From a checkpoint of a small mixture-of-experts model trained on Wikipedia: 80 experts in each of 10 layers.
Below are experts of layer 5 (counted from 0) of a mixture-of-experts language model. Rows are named gate (a neuron's input weights, with its number), up (a neuron's input weights, with its number) and show model dimensions 0-127. Each number is 128 + 24 x the weight over its row's rms, rounded and kept within 0 to 255. Numbers have three digits each.
Before each expert's rows: a language model's description of what the expert responds to. This comes from a sample of Wikipedia text that the model never trained on.

# expert 41
It responds to: Forms of be and have, such as was, is, were, has, been, often after a subject or in considered to be.
gate0:144147091122140130104132092100102115184092075138142134109132135139094141159123155143148122113119212143134100111134128179136112116176104118147123131100130132105111144126125109125116119121127122159148130123157115105141112070129119124144089146137144097112092092119130114093129102116150048086153131126142130140108145147070117137154153157107121121146098092126123084156113093105130128148141
up0:083099111107190094145145138129187110139152137108129117141138151133089122132183079101113158084149093117158140146149101144124133138149127137120111117132120106122167147155129137135141116092128125126121105132126164141130140151142123089107100130159136106117104093166111081142149084143159162145150132130149116110156135122102151100123151097070105154100125126136121074171136133127099133087092
gate1:155100103144173159156118081120137125126098129150120120132114103128136161075120074092126103116153113123115136059129134123103119136141119134126133101167136134150099106143152113142169105143151127160121149142178129089139116136130140116076094116136153124090145090134069111162135127161103134071118105149125138100134123112113175148118142103140132145136117145180164122117091188094181120137084
up1:168111192147128147147136145140108121131119142093121178139123158161145125104118114138112130131158144174186096136119125106145125127170134167122120117138112122139111134097117132114152141115131088176166111097182149105117143149129133124091085130142117150147143087123173105134171127131112113116129122168177121135120113118130119170114155133149098095088151141132140165116128148148124141151093
gate2:145174133115181108072137124111155121190096136109134121117111098144119108137137161093129125129127152160098148103138126142121122167175141120108102131141173145147101137128141087124181114141145113204138114144183151127153119119149094154128107097140158140116175149133159072103095151150151082144136117169092118156114128112086104106108132166090134118136152135135145097127129133128137134117119
up2:144096108133127152119120117152126098140126129123118113128115147099166061155143106138112115112108128136142111115085145096100113134137107170109125158131161094138163120104092113134167115096082106164135154147155083169108142136148140122093090121112120125117108106098138146159124138158111124181144154146110156151101121067143120110142141088136128169131200139121126123131125185119160138108153

# expert 26
It responds to: Commas, closing parentheses and quotes, periods and table bars ending a phrase or list item, e.g. "James",  father, a doctor.
gate0:120134144107157175106107093153158154164105134116138123109089126092134208124087108127116164108160133147139136132079113126129088132149146103160131107147156125102113124133160121152154076124130109094139111111202114127169119127115112132135124146102131130131126101140127108120105109114180095180125157102101117148091148127104118113114090098130148112124139119093124127179110102098113136171136
up0:118133138104146115145114174122099138093193128122097143132153168138134118135099098145118155130131132111112183091172141141115144133153105146159124132121117139109156135141064158122124122102134118103142119146104100125138137138087151121131150141109142119122117117173136149119087165135129167149156150123071143145135120081139122144145147128182081102136156128125132143130105115108134094115142
gate1:104159126113136105106157157133161162113105123129143116140170140157161166121121114138114129120155140100139102130172088102118106147154105142105156099126135116154122125139099165117091140125144137139122151123126148119114116109149157135129132143137140125141111090159084120139137107175126120153129143121104142120135193168100155131109135133130154108138139144092140092116164092151106135137084
up1:124121173127137122118155120108097103153148107128160146102172122176131083123143142148129129105118150134132120167139137126133173130110151143121123152139109124108193108122151168114072184130115132089149115186116155136118078139093120127110148161142168136132147119135163143111119131149133127131127107148171141161155082165147079135112162113120132103136122163162143078112177106125163158092121
gate2:101121108159148121121137145111129111143108113161112116111157088124126174115116132135140134117134136080164123115140121110092144131136086120120123127120118117091147148137110121138122106132126119128142104103103066119113157126107145111090154111121122118113144118134129087099125140156200106076102097085140090102139088118126140116098143152107124103142082090125120127112133109179142140134115
up2:106175153129114119114102134168139121081112170124081146136123135149108134112116136127093125101144088109093127142145128129124123133155140108129152117124154174147102119125161147106071110161112135079110103128122087168144128183125115099109094143148050132106108155132107137170134127140157156110137091107134116064144149136103168107115104121095155141110157149096109144106043132124124132136158

# expert 52
It responds to: En dashes inside scores and ranges like 6–1, plus slashes and linking words such as as, than, called, named, or.
gate2:105153126163111143156090151131172110149137159138196117123128132129110091129142152142117141155104133144146142134102124141147133121133119086135111144123139138122152117091169133079129110097131135061137181144143126091154119113133126105128079122160135103137090151141153164089172123115096164131079107122092166152122149110132165151155116122130096149107158113128136132139150125135107127148157
up2:087146159154167142121150124102144121127141104156110188140140139155130102153142130122128133168162121134132130122144105104168140161149103150146114128124124120131111130144121145130118147146102106111144115132139160128132077125123142068135121155122154141155166170147153133054175104139170131124104141147150126089148137137147170120099146107139122142136158087103129133127140131135107160138143
gate3:146160169138184121122153095148115162138136104128136115101128121145135160160163116163129115126137108126115091142159160138130137114143091112144092159122137121132113147153093095168132127114123121143135110137104154126135097141125129148142091100121123150123100104130095141136140130156167092144094145099178154157130112094095154103141127107113118096157121109116138134118145124164185143155067
up3:144115111083112122092151098143125112147129151142140110135127150127114099118131153151121161117148141122116139138136143108130090169082112130122109136117151113097122168129143111091138136171170151130128095127105178160117135123142116154131152167138145162118116160139126140131129096106124117143147142107101128150130133109147115135127131094137094113129131106108134126143182149162175126107104
gate4:163133143127147136104108171140103119078146138136149144165136125136120117149114169093144130134141203147132156109086113127108120114078086113156120168145117128150135174128126116121141107117141143076126075137086101140093119166139125137158169113150143129108158140149097120123160106111102139124115150117139127139123152130125159127132126164173140126110155126168116122153114073133122132152142
up4:072128159142140095097178138132126138121148170116121126093147171101151098190178112134125150148165143156131111142149147108132141137163124127098094184114165106105180129135136118114150136143118100149125143159123140158115133127121160108095151123122144171135108139143130121155139140137115131114129133118111096191065110098122107114133128157100118123129125108141148139139087116122132162162135

# expert 22
It responds to: First capital letter or opening piece of proper names after a space, such as Br, Cl, A, Steve, plus == and === heading markers.
gate1:143118127105163099123151137118157155129136146079128098120132091137115143149128143142109106127108154122129131146089196143158143154154073122133112105112078142119099120146144109147144151084116127126132174132149132118123140092114103102117119092122080161094108115164134100192139115154151139104123102133142114069112127110100118106115113135125160092153149128112123090096121108111078150102152
up1:096102123099109072123090094167138132124102096125090163173137134109177101181166125144105118144170168122106139128130138125112108135156123111104147143097136122139128146127105130103147138174179130175125133153131138123103130143165130140164096096188136166148146135111138115130140150134135115100140140169114109153140123114135116138154137150089099167160114140130136108115131076140143123152166
gate2:149106085132148136143107107136179100171112154104163145123149147130155126122154119128140095126094128125157096132120130137121125127108119100136149124088109116153130101146141150095160120159131142105108123103131121111139127168117141130158132130163159168117143139175110135144131170135080130138126111115150118119105109095120148132167129134123112111106145113188122123118124136115154125099084
up2:112126120095101105107096105142145139127115123151131152134124136194153140139142126087136118158136105087181110141101098141153113138122126131141104130096112125140162106133182164089094090134164122156153146152151164130132123167132151208105139150133106141121154125163150133141126123135133143116151078101111116102139152128154095106098139164084129095099167115125140141120156117146121108133140
gate3:100153128155105134153111049107172154124141145138150125147096140143184129126138082127141161136100104082121132128100142127148148125149080147101133164174109127143137124131145092132124131143064121137112123143167096154104151085150101093146121137140120125111126135114144129135124085134152127086135165111145107157078109081134125145130081102144110096157145148125143118099142097159124119140098
up3:146150122185141135082136097132153139128129139081095119108065139150140117132108112164136110099110133125144167156142186139098104132123168127098097174134175137111122103109134140113110125167116143122140098124170111127155177156156112138077132139152167139140126104163117134183152118148202143173142125126093096135101151166134117103128135134120124114133141097138104087141123135099146112136121

# expert 45
It responds to: Word pieces like en, ent, est in words such as Senator, Senate, Often, plus year starts and spaces in lists.
gate1:084110141135168160113141161098178125132155150187111123140157142153097094149121182142153128135130109135148101133129081130147114098063092132138119156147141112155115114132115168137145106101151105150134123115131080149154085129120162122138164130172160123132109144124107098104107117117166089145135139184165122100188107140128180157111117114118163170138151113181147137133121158131204117164156
up1:117144154130113155101166095115174092088174124086133116143123146153111121134145096124123141119132126154108105124115157156115130153136133152116105137164114131098134095136159104129113124129162109205102181117105116097093117101118093121086146155144139140131131086107114096130194102181160106135112129119122096118162092123141123113159135139134119104105119134156131107134168099120155093084130
gate2:101122106130082108124116108120121124095153123110109127139124098124134138151128137154138164097114151127151160101143156104134129130157101144124142195107101112124108130065120122110103156137116142133141145138144150093150166126129117117168169106125126152108156104126127144127127086132101121146138163124144100115109102111114099108099130131114116153139110192111127066143166081131151131124168
up2:107097114117127105109114111175142110115158097151099107143071098117112136102115107112130137164130146116076163162149108158091121114121114135140139133098126136129139151108134126118127150144147120163122153151068146131143137086148116138104099105126164104121108122169120123140174135105135156139144147157132109103114126122122094124136145130130130126107124102184122120151129114123170139119103
gate3:120147154107170140083107120180135152099096149117157106125152120126138156146136150095147091161153139118103096159145147128114148125122142107137136127143133118119143124103133104115124142098147112105128160102097166163131125148178098105144134169154119140114091128131134119116131141144144115114141112099141147146128134090172167127116116129110101126174130115195095168106128099156107147116114
up3:116156114167154138102158180120145125128155122169097159146085142111117135118137146151141128141104109163098160108117120115140133144107138130163129149126117136117123133110099120156099128138140116115129193114099109107119111095131113116134155131079143097140129142105124156115069148111164123155123138153137200109122104116101124115148092148109142140139136161131139107113091138151142141138136

# expert 15
It responds to: Second piece of a word after a short initial like Sh, Z, Ab, often in foreign names, e.g. Shibata, Zamorin, Abruzzo.
gate0:104154115167146085211135132162140134115084160115105141147147148136111126130127133168134133123113145140111159133092134111102158082091136132124132110157113160150124139112130111104174170115109106131139177162131099119130158095166129168144126137145109169117123100108131127173108135123168121098123116114114146145099125077140128148121167140157145101119131133152149109134110166147147111104114
up0:145184127131114157077135118129111105086161161149105104116112120163123172170118166096148126104133154142157120144103121181131135121079109125115139111129154135183101135087110132121120142137126122142108184130130073091098113103092102119153136158107173116108140157142171136091123101142137135104130131122113100109100142127135115113159156113138180137078108122165133115130109172149164115114133
gate1:155150149110135155158143175085132141086145123102094129176096139101172118129099129132159138146147138129110148146139101159140128126150123108147170134093107133130130111157137162142136134107131106171115128149099095150146140083137164117186132106109147113146121117120091108122138135109158119113158162105156145130129140057136134105170132134139115161122143074092134129146122102122146111113134
up1:107107112160179089086100090107168094157166076133124168109107127109173108170146152134126081116126132119114086113116126138172137114130113188155116110102182130131125116128158121146089111133143139131128195124123176157114164125063134113121111098127122160104118140146113114164130087122126151123151118128133111111167117167131095128122111135137126099099121145135125106095149087122133132107097
gate2:122087140130145128142136113089175130096122138119105118146134119138128130132093075180119141125132121161118118141129117098159158111143128136114143157142143128133116101140133079089122123096150140108128100131154130158145086121102169125153129136101134109147165148103092139143168092140113136127140120143096111150118121120085115143149115194126147140132153122106138130115130147099138135144145
up2:120139123138144102070151092137082132116119156158094122126123083154170088121083172123139118090115121128149130118105084087123113186126105123152164150140114105127122130122120099175120106123094140117134128127171147120116122108116112138099100130139112175163138136151119151133110144148083111050160123171099130137131176114111134099127142134145172141100125136121117110134154137126140144180196

# expert 55
It responds to: Prepositions of amount or place like over, under, about, around before numbers, plus the word-piece ur in neuronal, heuristic.
gate0:143117151173147146115160147152162148119158107143119160129140168138157114124146163107108120124145133112141102156121095142136123130109104135123078116113129165125159084165110103132130155145137136126121139136187122091147134128128118102093107167158088148132130144144104153132135117116141073182114107120132131216119103147173117146111114152150135141161135116127118113113149116136124143101165
up0:143137152088141101129086136081127149153142096146126129103107125115149129116109094146139085139074137087191130118092106077135119144113118093122083104129190108150119138133154118128130137136102135158143152110101126135130118103162133184100129150144101108146108118122177124099110087151150141138158151165064129097072138109132165172134132137149116105113133144143173174144128132109131147179139
gate1:125149167129142141079115109141168122115081118138141170120115156108105126110124151105101124101146135127138107119118158140118154155151133144133184146141157136135116144152113107137143162139098124145162141131172093104134179158116101125168153104130096111068150152137165122123133103115087139102139102090151137119128159111153115142165138146107119129129115152105138123124143142145138144142083
up1:166098076102174117083127099104192122115144108133174151139166142125144123177118145112116135114142121112148120075121084139114130151092117115140145143127138154091105100111084090129118107169118128100134137167088107136124134181171134166169129096131122130141168068132127130087156123130095111111133155088109101079142147057183124113115125094102104136101068121125135136173142114168136137089119
gate2:095075119154108083157180119133102094157091115119192125105077136146161165150140155101167136097113143111120094094143153133120166142100140134136096144114117138161154159121136122143106125121107142120166118125123170132135107124137123131089096133125131095131085084132072122100143132136150157144141150104104140151131110092153168145107117118127117113208140100137141121108128077128102142119109
up2:098141133128150103163131093118113131116155144167130115147151116178126143168148125135145136098131167128108143078135162083138141156096152142149110089144133112133097119118096119155115136111154100170133123126062122129162168157125113113144087131115151126139121109145132163157123133127129115119128122102129135158105161099142135119123143152070131166143101170124166101122119119121094103137067

# expert 38
It responds to: Mixed bag: single letters like l or n inside words (law-n, Land-l-ord), bare spaces, years in lists, and word-starts like tr, dis, due.
gate0:156151114149089157132149075122104118098128125116135180120102143098125123147122139071128127115144150112113126167136074187126134172109091121124132148110096135174146147095098104130134118105170109127115136097150126184113102096135158135111156087126120160115127134116106092133125091106128126136126168105136138156136149132140106129079115108152126133122092114173121119098164086161145124133116
up0:145141152180138097145106155139131118087121103145095127162129103103145169099132133172110132113123106131144132101158131094105104089130151148122157075100145140091123109125156136112142115136188107112136138168116145171147144146111076162113139140097118130120089125105126100128113099133110168148117121114072121173167163173128123120143128099163161112171158136151107141133154139127106112153154
gate1:120147177149082128100118135085142130096078116174124135146143120148177160079115135121134138088107109131135131163109112115137111088122103128104153116137078155150123121142093093119120076118146128157128087129123122119120138096069123090081137108139143153122175129168124111111096169149160210146132157141149154121142111145137130165128158121090111076160165103153122114145125111166094091084124
up1:098135107133112128127160160092181160109153127142174111155121155121116169139126097134164109145114150085092133132119108121113118149095128138168131132167158110122140133140137171137169119148150151126104079135129113107153126142144146172110135135155178149158130167146122130144148051107070121132114098168082136150156100117107118127145163124108101154107156118134139132143108139109083143118136
gate2:090130111135137130146142144149117159120132160103154119133117140158113125134127131144071095116109058117152176136139133108130111136133120128112137148126151137136110151126159146115108126103112133150119111115121083090132164130114138143130138136107149158107096120093120141152117132107096102143122131084158098148114144117154121114121109097108122147143095162145127147115125157185151119120100
up2:092119095117108116140163088131124149168148112091164098153139135139148085138125153152145145152099145134132121141129123146160116154143138153121085082122132114142122189138137112136088102128126132145193118136136162119109134087126171121149124121138131105169152119139095147138130115127114178180126119138155111108124114132131111099149117134133124110126122098108140115134151089106166111118105

# expert 50
It responds to: And, or, but, slashes, ampersands and list separators joining parallel items, notably census tables (Hispanic or Latino) and lists like maple and alder.
gate0:171117113115117118064084113086139152167132122114144145120118131131121131153135123103134163123095155162124123093121152117149125111132160150119129174100143152102098114140143145142116145110156130165169140146119116121109132087157171114149124107136128097156085122143122122128097104143120125124128124140132134161147101144073080098107184148075125105127107097137119156106091128174119129158103
up0:129162168138141132160083131137109152132106143165109113141115176127154172141107163158142107170156114121136128094138134113120166108129081146120111121125106134162102140146167127171120120097119134147138127143165145115126105152106134170146151106147149142159104092137163173116153111090124158141110141103115160175148148101071140145134120155135151118118150137136142129120137107149116123132129
gate1:151112128120140143145128142154123162152119151161135133096070148113119076132148111116132127120140130135131114106119120150146134208106054156117125125109129088159133092121132121145116155130140131167121133142130089097137114122145147144113115155093154125116136137141135159138117147123089109068120099129162123154165138100159118104132147119138138120131121128152128151117087173113143102124118
up1:120181090137147115108113102111137112126119119141071174141123121133158106155150159149150108109167119100085144131112135133104107147127079111131121145119131133137110141139145102137174143124134114157148117129127136166192124177089148138127109142153163135095176117144105135134148107134187137153124120123147116130095098157142137123092115146110178077159120110158160143132099113119138139148131
gate2:099159120114169163159121151128082101139122139143126123109068130162145109114106167102114127100138097172117117161122122089141185080148145115120094138151136135086192111117129125106137133158128105129136059118111190113123136143147130163107103151124148089134096121102127181150106109112161089120143118107121113165125119105123081135147155177089104105092140132110098118115159150123106147086129
up2:158150087142100123122125110148106134130108099100123092145140113125152162174137172136139138165124093116130168121132137155123078139177090153125123092123109125099091124165109165120123102136141168106136166106114122128116126155118160145103092142148087120157185186105176147149180128172149091158111107120093141139111144180154107099118148111143118121155140136122132180122132176132097124169103

# expert 9
It responds to: Word-internal pieces after a first syllable, especially m-containing ones like m, em, om, erm, e.g. Emmett, soapmakers, inserted.
gate0:109125141118160122126090155130134137155128166111082133113114129140129096109102122113128124129139066135137103129096180126100112103140144144136126097139089091103111125130099105124132116149108125117131129104134158088108146150146153127120126152120130115171110118106170079148113172132137114078095134140132122159169164137133145125154193098108129150141129158163090122141135152181138117113179
up0:104126063135143100092132160082129145172099108107144094108117121071093134058109120109140115135146128123130155158111098155138127140142128179120104121118142096114140126095134120129137135124120136165114119123131122146090143122117131156121123109154150123089115138152153164161131094152140163115122094134085117157172173116103143101150129112057157108160151098160121153120083144120134138129128
gate1:138105134123154107152124124127167177133083144139139135147093143117146142159140119143120108117119125077088124132083104128100132128128153123111150152152160127168095125075113117135139092097133153147152141128143147152159169093154146165149096141125156125109125117146152140151146179136039128144120134096116116137126130111129125129124100127098088134150103172152138187145122091089107154113139
up1:132100134115116125134132093094105098124113135159117131096139138099173097125164170105128126111139133104117159132149137162141151159146130148140115124122142111131183162102113145137136109141155106125150153130122089117122106119103111082130115103141125118164138135125124106095112089116148169127123076160156159170139172175147149143186144138128121143155162106151119149129091150120154156138123
gate2:086131173110151139178123136118119126101127101103141092090083155129120102101145140164135089154120100105135152063164113118085162188078122127133141130090143122131149102148129133109142141090139120168126133164094177149133081138133108103119134082155192113142100093123157087127158146110132114126114103137128122122151100144080153131122158115115128129134107084122135113129113118202139125127132
up2:165132151116176116167101117108166159083141150142121076119135084136094145124111135158127141126140079090109108105133128090132112128127169160106121124108114117125102105132136101116150130137150129100119126148134178159118117134166137112114112110110176131152117132150154143186133094167122157091147083108142164117125124088097138095092164153111146138142082156135140134122125136133109117125149

# expert 47
It responds to: Possessive 's and possessive pronouns its, their, his, whose before first or own, plus pieces like re in sc-re-ens.
gate0:112128093138058159059175124103083123158093133152171136178088098140108122132133110100124095124179092151061145136176086125155112107120148173106109138113086124123190160144145153131127107130106145134153134096115121136147103136104137124119138125149171132110129164137106106093124106150115144123148152149154134129116121148092158100151130146076148143143114142079146158082144147136096125123139
up0:161149122108139122140126156139095114113127141173126206164114132145095119151110102160120123139083146120168144161134103094123155093161159122133132147103150107114168182152155126117125152107132132143125159139126149135143115074110132126113150144169137136142161115131155143113098168093123116125157176099145119133103144142119117143096139104119124158108110149110120150128102172100077142121180
gate1:129162076110119156109143138128126117116129116158125114196131144098171106128122153143124098136124197124105121078149130161112100093117112092125122143131124076151148136154114151102150138133104106071128140139090082168102091110124113122182136143125137102125156147151129105157137108126080134183137125146182147110183111128132139144142103102107147112110126144118113201122132081184116169110144
up1:152120120120152211083153125142135111097094134104142154156116109151117117100129109115142096117089075073098158151145152134134124113137192143120149135137136110129177108144126144112145133126161095147101074109160125167152096148120112121154076107140126127113111082130181136116136148134104066120120160088129125105133141144164170141161154104117155132134118139097133140135103141122128150164142
gate2:133134089130113145116153152090131109130122110161118145141126166144145132170147167158106146122099169155128120124144098131139111108065121122117142103112133133133115138099142114124171126109128147135148108140101121100153148119103095144097163094125191104121142108152128143117164130145152099159109112124142144117175101159127132082125143116097160138112180118142130114145135112096158151116101
up2:118092131104152106130144123133115089121108150132116141159153181143101127156136121116127161135133128140124137142135063136128140113120103136124161139084088112164155105131132094140153134168124117141139131118152126167105086138098098144123203075110070098105100106119095144174133078146131155084164130088146159145102135119118141148131108119142141132110152100119120135138159163154162128121143

# expert 60
It responds to: Location words in geographic text: in, within, near, of after place names, and direction words or place nouns like south, County, Airport.
gate0:087108143131166175097141124111079120158117109140123146133148078110192112113145095101149120128129183120140132095128115131152144099095116103121163129127114108086093115152136108137125152154104109147134127076128122136120147080119138161122147103115113124124133144110124130148141112122115157093107117102121182110147101133082116096112107127116090122179134102110130124133123089101146135125163
up0:106129110166103141107142132129081124160123137118145136147141097090155119120151114108133141125112161152132115123118164125130121070078125086138119152123088147149120117141135136165168113151080136124141139089136141116088075137126121142169145115114103134113167107114117133145133123129131132144176188155161178102126136113126115149126128103143153109113121138133121090139144108121104159129125
gate1:152136117100107130101115115133153158150118127126129143144112125123143120153090179165150089111112078077122069097148185066124174139113135125100063140111112075135182118131121126111104094160146134150146122157164123114158117121115107153090090140123113132130131125140124113105141144117085120180134111126141191137189122111123093153128100122117142142124151135148152087115141116150166157124122
up1:156160096121136154160142106125152145136135144092135089163101157114125091165148163097119077113097083126099128106145130108100123185092133128141151165127130110122161109112116106153145074117088096108107106094113132122123149128124093159131102130122153121124135144140146134134119103129108154150130076098145102122107104071127167126131149128150126122143150089123091119135128139110111121138151
gate2:151147104126152164126118150145125110132091159103113146116109105096108161129143126108148133142118107118133100120161142118106117133114145137131146125126114144098146093105132155153118141121129138177143105122120142120126107088117112149172125122134127123152119149102158134129107119119133145139122154118133114150148130126178129137108158159103159128167142154150108081111160131171114146098144
up2:141118095083139164114116100108148118191127145129180137153115127107131146083129080146127156161150114111155137080093140151153116123096105119095131115104077096144115129146115138138108086132137139136135134108124121118155110144137168133170150092151118128102104132138124129124084127138124151131147147188081155130105119111123153133129092133130120115093097116150159108138162120128146089117118

# expert 30
It responds to: Periods, commas and clause connectives ending sentences or clauses, such as full stops, paragraph breaks, heading ends, but, However, while.
gate0:150121140108149145131155140102117118099148113063134163113154132141142101149117071126117145108106113108149103134170126129151122123109131142122128151106126130147109123134119133161138157078111140160120121133115060148134133094150113076096125144149145113116104108145153121111071165162143150152155140137142072130117123155138151098148136136113112151118065103169163112112071126141141136129121
up0:094136136129174115141111111159077128138096124085117111106114116128159150106142110142117103127123114068167107164115103154114138097064125131156132135124135136107091105115116162120164142127111142138133056172144153116133147109132135130105101112118142153131154160132160117108146130133163115155161088106116131160128118113123125115114149134133126087135142131180150136138148141137179127108156
gate1:114135111143093158129114147141101118128125152171145152124116080069088127129146061139127094148147165104108126128135155138101154149079120135133136131112140112115128100139172154133134133104104153094112141130168107127150107139117108127167102162103167133140097118121135124156141122156109103116130088151148146098087136131118160122163139122106116141130114163122107137127061128146079143120148
up1:150140142124161167125146134136121116141087112139156148108156143129122118105101177060155110128090112125180127121136146150117100161155124112150158123148125094136103122135116116130129135134115091125119095167142126120137123132123105114123138125108129067150073112135139176131171114136210118129144130139149132114134133108148147113102145113094150075151110095123126102097123146101081166102123
gate2:198132128145099152126118179160138123113140128147134172112092142106124116170123107138138128122106181156116144134093078156113126149067127126108140168148135117170139142111148125156125113133153111143100127117133106155165137135111139144131190104145122114082115117137122163102140138114127083130148170100222088131133096090081151131161095135151162080117112124078115144093104135140191103137124
up2:098167150156139091106126144079098115171086117129085164125138093130114145127157131128115118145141139131123109169130176123151111121117115143143135154101144108109098107131173096122182141163104143141120122121115113088119146187139148125138092109116140107150169124130118129122150104170100077118125065130139129152117109127132140139157116104138090144167125107154152137135063142078118101136125

# expert 24
It responds to: Units and field labels in infobox lists and coordinates, such as m, ft, lb, km, Born, Built, Score, Tracks, Clade.
gate1:130125091155090095159140127125160108162146142146145169128112127119127121152110137160103132144149105146113137131157096126134073123141131130117145130152123128093109126116144158138113096113124090137115117136156168153118116121134147141116121064126107129121129131115163107115127159099103149133129120111131080196141122120120128167146120131085108126093163099106113118082110122160106132132145
up1:125125112112108135091170133113153125129127099113161113132081160139153144156121132092143112109127137156123134102137107154134136120175052146140086177101156170101114146111132138101085132122147138054123152146113106130110114137119148080146078113089134090139104126143150141136101164145119157108121124119137116095111126167101175118133117082169131102157115138121101108111116147143099136101159
gate2:093154135116135153104124156107161125113144164150124131111123120105129116126131167124112128090133177147128118111127166077105135081101115152116158161104153104150098107118147123129093158108145130138126097148101165063134120122142133127167107137152107148128118059130144105152135117164104122145140088147100157140128139095129150139084129126177148113134115122143132156152193112143124130097092
up2:147125189136158094137108132097118142155123062165091148121141061144113131123147135132162142137139138133112148112066146170104171097149125116113121125120099128145092151134115135157109113105150089138120120146130119111117105139076110131137111122082138136162140071125155129144102119137148101168152106142108194098125115107133181146123117142132157089155117119144130138137132163162165137126121
gate3:128085126136118152176117121106112090101090087148142146125142136151107131118138136141144159087128127184149121109135136162115123125119163135113150114136128126178118115132143132146129116132135119143154111122162135158116103138153135117152122141123162140127123119133118118110139149166179148167146131119186143165180146174139111089142156128158117167155121141066112150137111107159154125126106
up3:122140110132103168090086135091148104096080138130145128139142116132143137115103110136143130141111122102146087123106166184145124156145123097137085160118150146134117089116111151091131148159150130116123149137111131174152152129127118133150153101140133124106119109171129104096120138116117101167150113100131121108121120163151145079077097129100162126133128143136150090116145114113139094145134